config.yaml
experts_per_token: 3
routed_scale: 1.0
balance_loss: 0.0141
vocab_size: 22908
norm: "rmsnorm"
beta1: 0.95
max_grad_norm: 1.0
max_seq_len: 1024
max_steps: 3962
Below are experts of layer 5 (counted from 0) of a mixture-of-experts language model. Rows are named router (the router's row for the expert), gate (a neuron's input weights, with its number), up (a neuron's input weights, with its number) and show model dimensions 0-191. Each number is 128 + 32 x the weight over its row's rms, rounded and kept within 0 to 255. Numbers have three digits each.
After each expert's rows: "gets" lists some tokens that make up at least twice as much of what it gets as of all text. This comes from a sample of Wikipedia text that the model never trained on. Tokens count by the router's weight.

# expert 33
router:073141150115084176206126096138132149162118143124121122053125145109111151101125120156064068136137123111090158089129053117141105092109110097177183120133123163146130159154117103183161115100168172127111113210133112143125151136119135109164112115121144113119115128099114179185105132123134167112112087148119114096123149116145098179123148174166091110139108101133171161181113158134147129202142121042163136146131130140173154131061128113122113103098074134069182100166145054100129129181114114095096149101053129054151073116107097107200093164113126105180134065126155154142120071094152104118
gate0:137120112147161140161120105124149108143175110048086142145181105133132145204157136136117126149103163119138103124103151135231148135160113103170151128159130159136071132122100085090093145128194166081159068136095031120182099113117138209076183137117197121151144105122142073107163095115127146121106159082135179177131136110100118102120146131130143154099065093151078163127169110148089149125170134145171132145138143132109157088134149117133093117154102146108078098140035135032114046081147175117124143104114113117158122144080121137133135109085150101080125148137145136136158147159097158113
up0:134150140121138150149111053139176075155214129111096103114200152141141129165164092116082109121107134072042153150134070122150064080167109178185149131091126105151113161073119061129127136123152142151141112120144052095140096119095149167129189113125153113089070126141185163149085106175078145106126183078108158159103104128111103142139163157176119111176107045111091142130152130130124135114165103083166119077180130147106089091161097157128159167127117128175146155141112066126126125124118099109103161094089105134097143080082140125109145129121074123109127138126146097159090125148189165072
gate1:149182118158105141135139025094128131107135134164124085091112090102085181103114154147127076138091106052130137132125094136106115105135138089119145137129168086078146159163147133112114159122154172148077103100099104081124130151145159136116160215111125145109117158153081155081137118130120156111194137150085121146111115137162201093128053187133119140136104066122134138127145224130144142096134060156132143122157139195141113089126154162052109154157162141113139079147187149100145092142182143113122156120133109123117135120152111161105140145143055154086122210153166140104035127115138120168
up1:077103162109073131131156150126122134122156198166145096104136103109137149134155115109113153163192178104163158201097145106115122146154112169146097140147117148190114108082151069131179150132131079093142150124109138142087101145121171102098119119116166111116164095155110193109148125148154109132130120139126128086170176180146133095128159118152154121078104121088158134084060119138197233204125182151130124107149124114117163133163140088165089136068118104118155155123122060148150144154082081133093121139133134141122128060124160139175114047105144072159066082076073092151130126127191118108
gate2:130119127189123181157121097165151169129106128095159124106162147112202137104147143144163105101122105104109146083123138170002102131143191105130080146172140156144146103136145118192139128108108096075120146061130146128102085146133099131055090068147125105129103109120109142136162117077119148146183103125105110112120151070158154129154141120133069128158132109142128146105145146140066142149141163164155106128106209114077119154166073172149142125129133157201102187119121084137080063080195087153155085130110134107111179164069120167153119198132154127126138124123158136177127121174106069126
up2:112112107124129116120117149135103118148108157109099173124100128156144086183127153119095114107163124117149060095173183141118117134119124132142070114062072130108087091155102172094145130108212121141136152145080106155115148155160173101124155125087094097133095162103134095162151077169070111096142174123076176154171087125069089098144152201128088173173150138097158102156050134141192158089135129129118085146123041155070135140143084134166100101144127120106102108181133145084144159134124189147187150212137144163118089102121095142162118132129150118059122154142093142115097124115124175201
gate3:091138130134086082116113112172103106083160153085143187141136139137114046132161163093139095154128104108174080100071182198171138139144094161145178141088151166087088189137154132187113167129089054148074104186118107150133115155160090152134133126085154113095097130171122061114113103101125057076163180096113131143169161079132128144096138101077130146039109171142141159104081150135183146131166109125124116111169160142162094101100170126135153165098126124145085129126088070128119134181073118108103136130116132175136145147127110168099136100123160119094142108091083064165105083112113140141
up3:124121120144105134147142135094132137066092139118192134162153148130087079126119165078120147166143153112197223128149097150127154130105101162147119090170150109140145119139122114164069133148153102214113125128112108133099111113103140116135173129078166089098117123090153106132119145095172088111118131090136103167095150077184074157137059080102081106115087144167176117172157123135144049066112124135130134132150204069159109139112121124167149147149185158093125075107097106072078171130129135082087131116126144139180153119156069084104119139184132161108210133110128109141102101108210132099
gets: ",", " that", "),", "==\n", ";", " because"

# expert 18
router:132092163177161139153128097124155119145149117146117103094067155121122176115142058153033094134113111068105109114080045118126147099092147139132138170191146195171179113174123138134127066145109158133153085172135125141147144157154078090109112114111160146094157113084108177176124116106150162153113120157069146112152164135141093136126119123129119133124084173123115180140137129187132144144150146128152200172152164133099194145087110068137121131124118180131116116156180070133153097151131097111118087078116142088079096137122180162187150147073156137144133058067197133157121120190130120097
gate0:134113108113141150179187139129162040148141077119100104129127112159093133108110096120125124057122100072125152100174106146170116180089139112103147192163091147157166168170067068123152090131108165189167098118066173109107165155102133111092147168129126108074127164140125145119165132147156091167081128177084085122079144142196103101106080115146133113114070115132146167131150164126154143155149120135127110139112128177109198106137155071096168178138134166131176103109141188175108136080111124099149126116108103064123077035140170139102121172101160155141126129130113139143086139067123101082
up0:099153149110120089113069153093147110175190152098172068163137147144156188114118065100092102114132138105081164104117107071170120104096120096087161171131118139167141145141127119081157158074119148157136124128095088113131178124056109115135151163052193137141211118103115183181087154152124092117099094147140133091112134109156106116165179118094117185134102168205104122044184121175130110104091145172124100113147203181155138160142151091105137127098119138109157167122112144123156063129170112116167147121161131085148059133134134122140130107108090107141197122144107142141146166096101144165
gate1:166184108119137084124107133061109172170048082106102079138122141095114126073168162118135130163109145111170146090099101187115113181106129133093098166130147145075088133151187102140185109133152095177131096180151198099085111103153101109132174080125158172165171105136088161130148129145098157120191062157118102146128110164152163099141132126105090161168099145093139118139137121126120182133142087169104123069046180134095079143166089121152092122123157123201179109122147164115115129101129121114055138159109165154093143150153128164108084137103141184113120092178175179108125111166096116141
up1:110141094118101054123113093079156140101062113073172123169140134112067145108188088137131118121085187136170149151069098185154168158150116165099102156107106118091116093135177138114161129154143168129099113153192133107141120116129204083179104143086160151117110119094078174123135140116137103172173073154152085157128129095155186140131123100136089165175122137110157126162106135121090113114171154164110131068056219157126125149172130138139123048160108068131154169143094096160135140150100156175108107135087129184133117116153126120079106137101139197167121112186184148126157108154117115140
gate2:111044142101089141137125140124180100189177102123156075109081109134125051139117124138155136140102121109101136159164111091118097118166084137180153083093130145081234105145130070088140094081143135125150148107188145138159134146131149081134120131095137144118082135123135122151072125154107114110098125166109125096117131087180189135194096145179088088161102114138126171124200128121176124161104121096076089127113168156178152116158115139146161129109113162110175133109168176077158158143092069134143135102094117093120071106120132100173101168175144059108110056167128115127067117139176166144
up2:093115118144099196132083186092134204156129159223124093150141213148102141104115163129166154121092145190138061099120095132103124125107157093153094117126129125107115128173113140084127093138107132087158154122157171131104129125105096111175155116154127091156104121142077107152170158069135139100097146124083168098102148084127112142127083144160121124162171181116139148109145128149112114145152115156083134154073149077151169115121130093110115128126066164148090073104162177113201227183110092117088183113138076183080191119167139145152135141174153136126154108098161130071086138151132100124
gate3:115141159076100147084123144109176150098065144119222134160100132071076129082119102138160116101161102173096106133121102092095154077146103160137104157105147144193122170102121112150141115147076124117157128124046182129165103129093176107152135109188150116135075114159115153106160187146164150169116162134144100079139110159069058124110169136083196187100098168090131129136127130101128162168114116140096136146152066112126205132166159112151076118109129118154140103117079085158156179101131107114103077122034149145137119115085129171095094179142168116116110119118155119154110068153151145123
up3:101119116217147178139085186147079184126116127129153151093094141093215122101140151124135144155143155111110146142116097187162120170180073089151128123111144091167157172137103139125111111104105112050131146125122118202159167150126147145142114128094145118150182133097210098151181180112071147128112091130133101162167168098144142135112088163139118133160110107088106165153178061138175141184104167125154140086143187120076157191090103136176131091136149118087127090137123138124091111138059155123097113147145133069145130126138103151156160142154081137126049125115112075114090096148143058148
gets: ",", " The", " years", " A", " year", " September"

# expert 35
router:107080092129094182219138136112110139164099138107139137074151133132111195092170118132122057108163127144102187154072069143131148076108061088173164149158140138161102158124174132200128097171143111073086146141128068166128163170116083139140153132119100098126138108124155166113138145125133152142087106117128138103139184139164114147105084150142135078113127109176137162197150156142131128193150106099165165130161107145106215077098133111090168095110132144106145105170134032158146075153122119127095174113066119083117110105120076166166120160148125152088119091133149141142072104150169117128
gate0:124114121131073153158137060143143121112155094087179145117141075162127159090144148092105079198047137142163082123070126109078086089102117174129145127158104085169092106131100061150121116137115116110062128147190163123166129152131115092121134162150157200122151085146105136115178144099163070095149070090122089133118137094148124145135177159129122115177097088129069113098160172112099115126084122122084079122114130159081158152156197092133165174174094128113151101082165112176085094124095109176116164141120140163094105140143174128182151145126122103091130171176153151154133121144127036130
up0:095078145156116101108128075165164151151097155148149146114100146125165171149185090118121080143178132190150135076118103123136161181057137146130129146211150170164101124107119116077168123143072048110157111128200086076143073124098099147118172076122144122126168149118121156081103129140142109071120125112143150128200166113147134193107120155117142068118123127248110104115061134105148093155119153116112148150101141120104133091120078083090125105101122125100095113146136125162143116149147106126120194145117137126152149144080180166063131099111140119186108083170090098178157136142101125098
gate1:103156074219126097104129151172110106125076092195124146069092110158151080095152106137148077106116139078093142115129131119121145172170149098134159113141092129121111180094094193153131121247147116131115076109098104135195201143164105130124153131136140173125133183155126135146165080123147120172087148152122158068138142096077202157103067134116136120135158102161105127140109148185099125110176125112128165076091067179138142119158104175091138126173125136134172102097088145112136138134096105141141119091088112138149183130158104118185154171099190137147145148167135063108104119121145137108
up1:130136157094130093095185049121139141104119066119085101150213089124098129146089092135090167097108129201127145136146149165126158121094151085130146111139129129112145115181087067087098152070114166160077123097240144162089145066111175137091111129110149134048134078158100138177114178118139167145131093133164156122128147108133105147152081125179182095083086135139156105114117148122143127173162070132158113145133166155116138106134183066110105129153154119131127117149184110127171147138089157119072127155100144149105148104124124168128184148171136147059085122090186151092130123111108105086
gate2:149157136162171093116129108138117092089157187130093193166071136101153137173209067141098081147103124156132133081145107070124140126124147108100161123211115138116073127137140083096121141165124116138133084153132150138093114161155078084121137116085098063091134132102159155117045191162120090106077131178133121106080198121142047164139095127184038123100103117141136128116085132102131140121087129092140069118078130133152128121077104176190069159176146139148132085141101112144084111124195104137123106157112124091153125122117145118120119115067126132156162101122084128136141091182118120122
up2:138129115098118174162147123172119096165097111135105142168120130115104111160131158137204158141161128158117041133129106088076142106096122131163134163148131142120096097106099162116136067104207151137108177097125146167113081148068129154132120102126156136119068081186070106092118108118166127183143050144138131110112115110154164088190083079126104149148132140148135116137214060127151106150098139107147193117156141120131179193128062147087202164142132171096124125164185163153162126175142116082137116143131045120155134131136161110163156153140107102108137146149070084157184167149145112125
gate3:090138091163139074098121141057122168192104151164084098116165126076140098158108101108071051113159120136114161138142131142124106177139117105139059114108096143114135149149155130141114113193126071146154109131077137141156141106142158123060165131106110109152087157138154157181130145161160073166113119164127118111128097130204153161098121144168172166098063136095110122119054099110168153169158197172126138040132089126136126148136187123185141131127097132143128129130132124059159119117199099150090137133134116153116158119126095121065191156133119194155132124142102065080079112109115168088
up3:141080049118138119155117115070164090121082187104181153140076115082154135069122086074090158109191114142141155128095131172063098128103060149127150112139126095169060128120206144138178126165101132072114176154101164140094170141155077097114125157087092130126084155088142144185143121127081091136088113159106082129122089096173101134070132133142137136163125167141141148199110089117157131120092109153079149119144136170136122133123123085197136094116175185153093123127121144123118096137203099142167123136149160112109103117157113145153074140106119096151139095124125083109147176188177085164
gets: "2", "6", "7", "5", " art", " design"

# expert 9
router:118103163174134188164076062134136119170119164080133087066052146113092154099167154114111130115164070101100194073114067102145110120089094106195186131102147149098144155178155127180143088126110134125129081127083078139116162146093136156130117128162129148141141146136110154086152187175133172123086119124131124136107138139177119137077100160113068088112113144125126185164171152170171134158163106068163164135136099163122141097152123100107124104109096133131093117148153090130168093129124141129149157152115172088121099077084140150206078142190108075080153102112163151138072103121180110073
gate0:154094108157064154128085127151088119137096097148164139158173182085088099081166138099140168106122160089130118161081155169109183146135084128121151094152140128145111074140131155111145106154109138067052087119115165171177087090160096098090090101155096158114183155154176145119131100122138139089140110175111014120179131143146167196102128133113111114080135072085155142138125133068121098183145122122111122105171086129161189118142148097128091161149142159104120034118125106123087095104131104096077146114096127099107123147099143153144157131107150120124099119132100178182090093068098067156
up0:164097195103104124099153202133093132121183136118199201088197105073188128122115131137183168102192091152125099139074115149155135174138105099131173134120163141157089134132110128146083104204180133098127108126094123089129163146132196119142118116133106126138078166082123117132150138123113152082131093138149077087135108075143132131097196161182088125097152141113145095134082041102121119139163114114122187132133176105139147180158162185129089185129112110111124121125096121153140119126149099163118135171140167158189116069201121101156107181122175123123139103140103108133160174157160142164
gate1:161172098121140171141152146137132098175124185144128093113131089138141169101167187129134137147106152127130115099109127148134199155122128139116196134203185145100157149143106078169142115140154116146104118186165066138105128088172125094164070105139093167125092102126141111109098079086195096124108154115126143118138122116173138104129058131166145162139150104123097129085117147126074131068153229185130038129108116150163140140065154155103117152167141119121130100158114111137119043132149155153089162163086185093143165196151161130102066119092104159136169141105133176100102114076091119106
up1:100084137114081099060104119171110093128127117164182171158144114133155104134119090108120129138145140115147159137060126147199026105138151130099144150113136095191078134114111164147127139126075129018102094094137164096163103109139156139069108097114137097114153193155154157103123154228136104117150100159096085142111128075112103127143147123181149081175142126163149174160090099162168107128088124116137184110166121124103158158130107139147097089140069076132125081057105144118102179156084090090134115119126099132058077105144158150139129136121156108132066104137170099148111135150160095118
gate2:115179141128168178090092154078167147145222073135150118147066071127130149160111107095174116163148113088159134165114060165150123070172156193079116119112095193150128087162123172098112124138150147132140086087140188095111112130135122102149137112177213074112133091127141114102095167201173089142121131127082147110065104180118139107105179136211155128133105124100131162115106100138083160109103132104125123130126155170122126165131133085095116144158109176119161163103081176117155129091103125079167153136133093167124077117154132168137145117063157121127128070167115122130110112194115125144
up2:138210169170123196132129146090102139130164125158143162124090111179167110063164176142132101135095138151132108149117131092112134108136165171097106083122081152135126109107113130070098079142078120166126125140134094095100100139147135120147109121128184147137123126105058106168156137117173191134118183123118172126150073186134139130088196110105164154080092089063102187104141119062014190147126154173120100105132077179168149144128102136151067124160137163121082171123104129157123106146134087117161204112160132086128127134103148131105146113110121116136130113163108126157077136197124185146
gate3:066192133093175103140118169100093141135197124136120069094115114121094158070137141144077119128148109142133163179108133132150061101095166133168123195124145106122158204164147103122117103138073190168155127167109115139115149115123096128120148183182110151123110082081168090166121181079151093132115068141112137147167141175147155116134159112106166183129124128156126156075156128123079154060126201056120133124131125109100155127100185069078183121137115111169166092099081103116126066142152103133122154139095152148120082133137147127088133147030124158119141106108141153140143160093185108123
up3:171062164134127155123150082195128079171159118075076134090163080121160151138090128108161140109085109158075138158146104085129132052178148152093165125126101137143126086162156136128102076114171110168114046157170116120097133149120114148211136135162054134102131144143134141138100056145124155118097116151092098129065118158161200078109132147115150155169156112131138176134108158144127091098179118100166171102114079167117146114122137230079145118067180164162130096107141140148121157113076133116125169143153085134182200127139161128135083144129126160128185150105148144118103127119131118141
gets: "1", "2", "0", "5", "6", " first"

# expert 50
router:141087158138134157173144095114126109141141096090167113077100195122077144108160083055096114092101108139139130125137094094182110103105122130125114171188158183152125127144157062182152111191166153100141162176122098140114119129150083118149097161129143140101128091118142161094133144122085147130114102168144144079081141103175125142125136166115144132135100141167108218129091210212150082136150118081142109152138140184074092113148146088086088129061100144090161021170128093140134112139114158132103154102099153070118036087115118126128135153088112130127162150100165134128130086133130117087
gate0:085153147153107126058148156164118156094117124176123109161142107127061104067207075185146167146103148135120083172094100102109121148112053163118093104181171107141099089056099099171092118084120080123129109160136136123132095142151116055129041098113147103133188121134131113180145078132091146062132137102138093098123115118164142111087135159137105120097146144150126156182136115119114135103147192105127089147107063067103169144146081152129110097117173194120162117130154131130090056162132068152100190167145127150132121119094161135078114162153149145098137120134067122128136107164172145129
up0:179138150116127141177125104141147161142148065123174079131147139159144170131125130168125075101114129163111109131138149146161175136113201112091077157120143091103149118118106081176106074068183157128177170102099153102177170150129098131154108137160071157186129141108170127162113152138161168172158131103097163096066112122131068134134034095107114090146136134093141105145139150158170178067099087183160073157154151168101161134122143135101129130179159204130082178100124154105074157125138107168123089154114077053147178111157115175177176171153107141146096110153145153127132133154144147134
gate1:116135090121183111106137157106146096070072096141170062122105084136130210221180163123130133102147120142147165084118106081099143123080140141141154126094141116102104066145106104143125108121149155229162111196124152106132163132080062088108146106103120120113101112212088127120165108109072116114105093113115134141087111098145100101074123124123174113177108148117068108091174188091158123104154075145071113090120102127149151107099132154175136124088181136106164138109156111113172147126126078122159094085155117149139069146094127126091121105116131138105143122102135182210128182155090115134
up1:095132098100154074144172122113145047100110121176101143127153127138125138150145136099119122109151144156192124125081133063137142128171136141071136119093120110191106124116096100133154083129173117151165140157192148090102170122111110065095120090087155140082171128162144082079119092184099071132114156137144107154068133111123075150081108117151117122163103188155105160090203144116119061129137068128141135130126139119198125111144116110113159178170100118058108141116155158105141205161079163164167114161130186120110140154129122138083150158094064179120170130160149130139110122135077222140
gate2:135139137123165112158124103163173075135151103102138154153138109182123123121115167111145141183152073143136134089142134062117108071142140132116124108088173123113231153095149117168151149149100148146153101168143144125092128164099157125082168152157103097101142112131139158167111148151168094179152099131142138116160129156124134146152120123143055109069085136150176137128166142084168108088164084070051085184102104178118160152124133193137131127133175151063122207118188116123197155186079124154190156125168142115107125099101164090115141171161079163110122129058146122079087110146113185129
up2:109150111096145186145057082177136105167133119107118143133095154194134134109159119074178133131211104134118116125144105101132170128133160164162108128083068138181194119111117171096129127143116112127102095102109078153128101135104118107142102095132153115134138163114132090129117116161128092164100131130108131116185160163069093169110155157147106111090117176161140093123165080141131144194174136121151145203161055162131106105154134105112097155140051097105125112122102139244068120031142086136135112096088166106118121107117107130141103142060126071075096101127078094145114112105103104090
gate3:091120197118163124109150113134107201083094135174087093143128166101079139149073064151136107100093135194154101122146098104131108106119151115060103131113110081143123060118182101175132138123120145145156107173146140141152152141119120120105142163095123111123064199145104128086131114122100090144100151156079150067130141069137113136143106090100180115116102132109020149131120148121179108070104041101105176146163117187126148162157151140097131112133172141110098146145107149128177125130064153071098162100150131099182100159160122147110151106134109086130137141148215205106129128129123181109
up3:153107079106135156198112072092123148123104166174107075120108138101164190058115121125148069087125079121129115061127106086132160095131178136113120103129193083111108136128185148174117120087142156082146110216147105093132107126077059125112129131121132078090157146159127184132069111082152134064104130071176099097090111088155119168100116139100132114140135139182121120116152160124131144191118062107113207163161106143128104154111127118127129095137129141155114150113106156118198142135139117122187204141187166170139165159130116093125133133187073121121118119139153104124141163152080076126
gets: " the", " |\n", "-", "|", " The", "The"

# expert 53
router:140090143149128111176150141137151170146095110116106055111116145104091157137172110078122091088149073135073154131109074096137143139129071060165147190158120111151102183186098089141163097119084132102131143131096108113128132140129087132120135092112167126094149118151176162147066162157138143158133098148151066066111171115139162175139115149124108124098080113177109178190168134185125107103191141106123137173111129165141081165117172108132151102083084164115115120162178075120058097140158101091076178119126124091132128162096135153162102170120153089140111110095148130111098098070163103022
gate0:093100138172135113136125132110150130168147160095130091130138171140145180128203120171110141131166107160176128104126166132114132144165128103084102190132105108158139094096106110191089136147177081121145133132132122168234146129078064125115137116162141098090137103123096158106111131140129142049157085134128188125147197151143156116096155100127188106108094116166077141084145170135102073065123161120065099119100120110119135131153118140145112166084132146109143102170102053101131088140138143167153090174092117052165144173183077151113076089154139134116033114105133100141136092175135152084
up0:080134141226133092099146134098170114150150120105168103138176151200154188103169130169077137108166166141128126108124116170135131120109134105088102115133111125149150097129091122126086193136094118095128142088104152142151142140148112093098144099173207196127165135121077139112094113151172133097149126116143090118109157146164058173112159110111100120118118192113101100153173138155090127103113149138073117140086117133118150120146087124076110109103119164066106105076151066110118118145177139147111126174082163085158195113126093137143101125113097119194066133123208082067181115143148131039
gate1:138189083155195154133125160118100123144086112110162135133206135127022143130109114095105143109082124126120132129111144147148163098150127138111174137148178155097083119110109110116096131172118163139142073135133113147101087121177142089188113122129056122145140106121053127143136082102143129146057114121103096161151118146146136134120135125095175187178106068240070124155119169167095053098119149146113138106166136137070127153156123098026129130117139126101172120101102155133163175139105106142125106144182123121121142116135128067147097158194098106167131116142207156132149111147144127084
up1:172082146110122109106090121194136153169080116113147110106137059128113168090137165131123186206148134123118182110083135149135196121119217097122157080075109085126123165109110104125131083093099149121073098158189109162100114132124115151150115064139106160097086102142090092200095093080143168104147156124129137139113143098156177144073120111117085190124140086155142083153165135141121105105193181141112178116158183134114156113140120070087169085180141156120157147113111148127157086141111104127111136078137121152176126096130100089139087107199160133125117098127125116119192113147189124188
gate2:124140185128134098121150111138186129136061138104142136126137145158071212129100093176173113134167060145109138150119083117186157126120155051098114178197125126142107163142139127211088136115109182171119062141116061123134148147082101163118139084192101140134124138114120126072109162145169119198143104166178136072090134112131138136073136105144085118165131182129096186170174131120151142136144131128180100155155107104144114165124122169131102095078072131078151104181108172138141105101121106135114145090125116098115161151100152107094159162101124103097145088103125058162157126173168186103
up2:139094103088121121171109133092091161124149129145143118131121110063107114122098085127165154113138129155130109070132137138142075152139081159183126165189116106134095085124080120175120123119140109088107085158130124158170182110187125092098100149147167140073145200202145166085142107136099143049150062095140077148144192129102104178122142190125139060135176154099155087168127132178159114156134129099127143067159104186123127138126183110112136123151124137240150080123166091081160137150124076082100131196110125141129086109105150130127122155174138102148110103108200127111119152160141134097
gate3:061172092099153114166104136139128085211133127099123059088097146117124125139184162090165110158144127110091113116106142059113137081120144138131142156101139132088198170085118076104164094154100200116180120158108133108117108146181116157090112127087153092048154095151085132069135121149136123132134092171138156102120101036110107099128151120124113160154105108065096126140152110157173136125146161088085092177169113094106128133150107132110155134119152132170169125097104109218143184088087043141117113104119073152132132162091121169119161159141111120151155114123128183066099113121169120088
up3:101178117145099092116170149123090118150137141127180088090116135183194114185173170083174117148115160117107094101143153086159159085164118159120171142131180113161120140136080080111175123152101146065156171121119172106158114128121096163111089153111160128083150101142114080086141104116131113159173099165167104124139144103061151135161075130161125132109169176082149154088124093116107111096155178165164122158131181119176117117119066055139166129117149156140159107078161160170147233096121071180121117147117118121112108160125127125149157132136129136231154170156094069133140103085165136107
gets: "–", " |\n", "%", " /", " –", "0"

# expert 36
router:123160143132137183172117085145128127171140115142151066127110116132134128108146178147087144116129070102148155133088063126148133107099103102165203175124180098172133142122169121137131139117142195147111102145165097165188142139155111100135132095156090087122092128124173141161122216149157094093084070141072102108131134144150186116172085158157143156122111173159093142128154115170180110177131118059078110127141127149125167067141093116179099137079138107143136106158155066150130139155127097128096154133093155100098123083141172097167135205159125126170111130043130153119078042113113116058
gate0:177129110158132100114134175122120150104105124137119121131128121155147088136136139102113147118122087115194092101138149126100131119148118130117237146105056112118124139177110128142110143201084112160151088169096150092103135124180146056139085176162148163103106083141102089138140144122114114127117084148089097106159179148166116109108154117142160128073128000115116113161097133107086124075166142102154120118127145147219131161150118125073083117174116122131178163156098121183125127163189136168110101141095109169150161161110142138124137106137142173125137146079084071079107191184145156210
up0:156136098140130155167126113154135106095112151150185125118170112091150128110093135112182064158113082067130156141137142136109122167166106103170172120057138070058127147136195166201136123082138156093133087176140057121111092103098160138166161111124075187121147106085065121158147163120088126124075090130069131131125140113110126130119149153117133155149136082128151101161126070124115143078161113123098153146211179177165135135098162172092126080200147110106115184091114134154117183182184127095135134157187120171164111115171124167119140104169135154121116145128182108112072143116156175142
gate1:161121110097143167117119168175120141135112130132126130127154140139072133169144105120141174121125120113137048103167138131106145069125088124133111099101128090030136113107127139076160144217162140111138072112119112115112139104170112168113144130116124103129091092173127131144166064087085153100157148100108162127146129146118172093049183097111117129106134105111115145140136142111068136072145114082124091145131083107144073081142134150104116149143169128115162167057121133070091105143103111201121144141167152172125105186159162130120129114172187090119137126107085079152150099220158175240
up1:148088129118202131154131094123137073120150096106126135154117168132153059115096097146127161158099091166096090154158084118117158133131153113150104134146131099091188096078099113143123128167142154083153142114125150109175117104129095180124123054068131093139115116132073103102130065107158164127140115182087172095151125089119169090157092096094138062078182214192063177129074129146173119089084141186152195171132147156103055089116144137091137152138072160135098196133126141141121105164122126134076126108151127138107133105164180117128138126174134074168112107131149129106149113176083108138
gate2:123095114139106060054087129090161112172157091095139131146122188078092116096146104113122172165133166097202113120098063149135160123128073152100079099140185176121213109142085132119138128078151099127174090090078121092108098076155162142120092124123247096128141081133141126097101106135086155160161077128136100139134119073172112140129114109073062075104089159135112192123170132113100116149164129122129167122097129118114080101172109047147104136188160162100149120135105151135161099123115143115142147107129142133127090149132149108120132110127153111105115134190118105109127123101219123136
up2:078174111075139105109110171167106158113117088146139124119118120040091124152099148136120147174117112141132151106151151123170179119130127143153156174103124066175108136096130144087175122100136099047088129099145045137156114083163122145143149093102152193120113065081075082089125115152090186159116100080078083134140147115114152103080167118102157061099143120165115114138093138169130110130152178118101128109128058101178126063132113083116102102153155108137137148151201147134088119152162091061060069152166174123123083119133165131135148114163160112126118124110114178149057119093096137126
gate3:146149153084065232168141076092116093121160167088118162118090084182140110111107138101118141142123087121125149104122115123118122148143143121123186126159120099146214149195159168102099125122087101093145142125140134163079146170192116148136124136128138141146062120122144164162089120201137129077143148134084136123139142106086127129105113148139165115074169118125101117082106134106160161057102109086108145195207204156144070122134185101058093138144051100154128138142116177141122151134102214079121143139135152198126110129141099131138122094134122108115130119136077155084125156114181131123
up3:108105129129100163193176130125108074173103079097140174107111087183113130066090121143156137078141106115111154164124144103122133109142148134121047129158166136111126091136124103138144141165157137088151152097117186174082080121180049167159154135129100065144110128156149174104128141109189109125099154084116123139089105105051111181184143160150159134089139107141106128101067158115074130174104094160151149142159128120134069103131103085102180137197179163096150127156154120180102118150200173134121151109218160174156169174110083129102106139093090116129148151101094148120148105133101096155
gets: ".", ")", ".\n", " but", "%", ";"

# expert 3
router:097087063161142167220082103142142093158156107135123125126116167143123120125173106121102080173156100160099143097119119156154119142107106095141136135096166138108212188154160089169122109115126140091137075128087100190152138194149060130107097155091088138055125120093079125158120153119102179094079169198147104087120123077163139129101114175124129144093080097151148212144134174153131144130150076139147155156179105155120151074145160073115093128146107203158102112159150107108109132142151157195132137142109103109097086076074087144138107153138083133104170087102160131133097138123134105106
gate0:105138121149139148096146155125117057113131116110162105169113128125148178056106084126076099158125145096106109111038108111132177199132130131108132134155112134187122035133099106175120085169138116103145160113107125149089067178119209160131123112117152163106144057110147089093180136082160125164217115173166093163129126115144103106100133110132146172130077098114124136132097057105100121124109108148191112110161115157098173172132085127138105107142071107109131132157129171150071143121136112082165117113122154119055111112090165146153176144146130107140161087101141096158119151207097067140
up0:152173162130104098142154178075122200133152184122113129086194124146193122125104117120166150125103139148109129128149140131104128191133156128185100149150172113122126204121053143072080088126150094167180121088078100134136223150147109122114144111114135191132148143116131157171121101113057122160167150154139176126141094115179142132143142092118090133156141125189129108095085132121152185080143128147157141128121123100156095102171129133093096125179081125156143099084148109095115174179124159144184048184113135114169122148195103129157113210139095121130162147120124096104137107070170170121
gate1:142118219166064106125131166104092096094156123168127118113127099146113157110120131124117142105075113124132124129103138127142119133094093175165106126143146164132120169149049069131012059174117129126133155079052139160083108119130141130099140191161106086139155123104115124127148169176101114115162165093126064123166141159167173206202074111179133080120101053162141148115105101134095116103140138135102141095115148089104101115090175146169142157173168137171107145178163092156101124122162175101113138138115164124151105106128117124121167179152136149137105151134154085118043135124086134094
up1:133095160151097196161102132129110077155167131142157119097132051103075114164132170104128141085097120084127151103108177152104111145092128116140079118153082132068124087155133095124114041117078098162126089083089140084063100178133122113159166168143133084109176108113184149111115194128173161139128133124139066145104148110097121190146134141096101135147107055101121153156177091102137147192160100121033143124174191097111169152093116157142125110190148115094111169173137159135130135074153123158066156126076109134149143160120149125132144192131103155110119125126165118122101132140093063140
gate2:165154110193105169137120152096115125135062047090107143108085141100162116137184212121157167115112090141114107079131168128130164127163135103101166135110173161115089090150142157042134197146130180111135130071087152149113168164195113132129130085138134178106127147129128164127179092221188127171116121130123135110150148111128208075109140121155164134142088081076152071066107165124112123099130153142069117150121117161115151143164138157143141127118118127116150189135120141089145136111129062176110120154177126154153192063130113134128113157166133149108153124120098151142092173119139068156
up2:135069180135118086122134077136058130156183114103172114109146123087099108104104096166085116164170100084143177137094112106142085144137074118162093130086110139107125130193118081206103073084217119139091125168119132099119137095139087075134122084149080144064077174134179111125112165124168083097120102138117107127122119069121121069085139150144115098115089103071180147165136152118112084155226108152116146086104134136110121141140149154153118094086051128144134158102131129109134107107129142091144146100146118149171127128079145144125156067117106106108160155121133161038147126090129107183
gate3:110174086123132107099135114105130056120104098135120087133129156145116103099096141104095141124098142182082172139147138136143154106139122064225139137167177094107123172165102121094148137158094081149166085089145164173136077161119175121087105142106087114160128071134119122156125230130128197145094145095105158100147135136123161136129100113141134097098214165169139116112130094139135151127145136123132125166077190088114068083120115103144147086078143151130163126138163126150150165232151121099149173149157132132121146149139080162165154135138196129124101142128086132180056096138167201155
up3:154132149108168199111178073133119136073180156136148129118117149144142098146071156115100142137111105164085158139108119167089174139109132172098113115170255126148100150171102152156132109149103110122167175096129185126109127142141142128067129139182109104156173120112142118123188135028131158197127135117105142110138168174116153151159150114118137155137130127155124125069130099144144173121168160199117092114100134149140105112113137194183115101128085145106103180145132107166111160069129118067159081067154136127136112147206126112132205157123135127119088114153098099191148106121161180118
gets: "0", "8", "3", "4", "7", "5"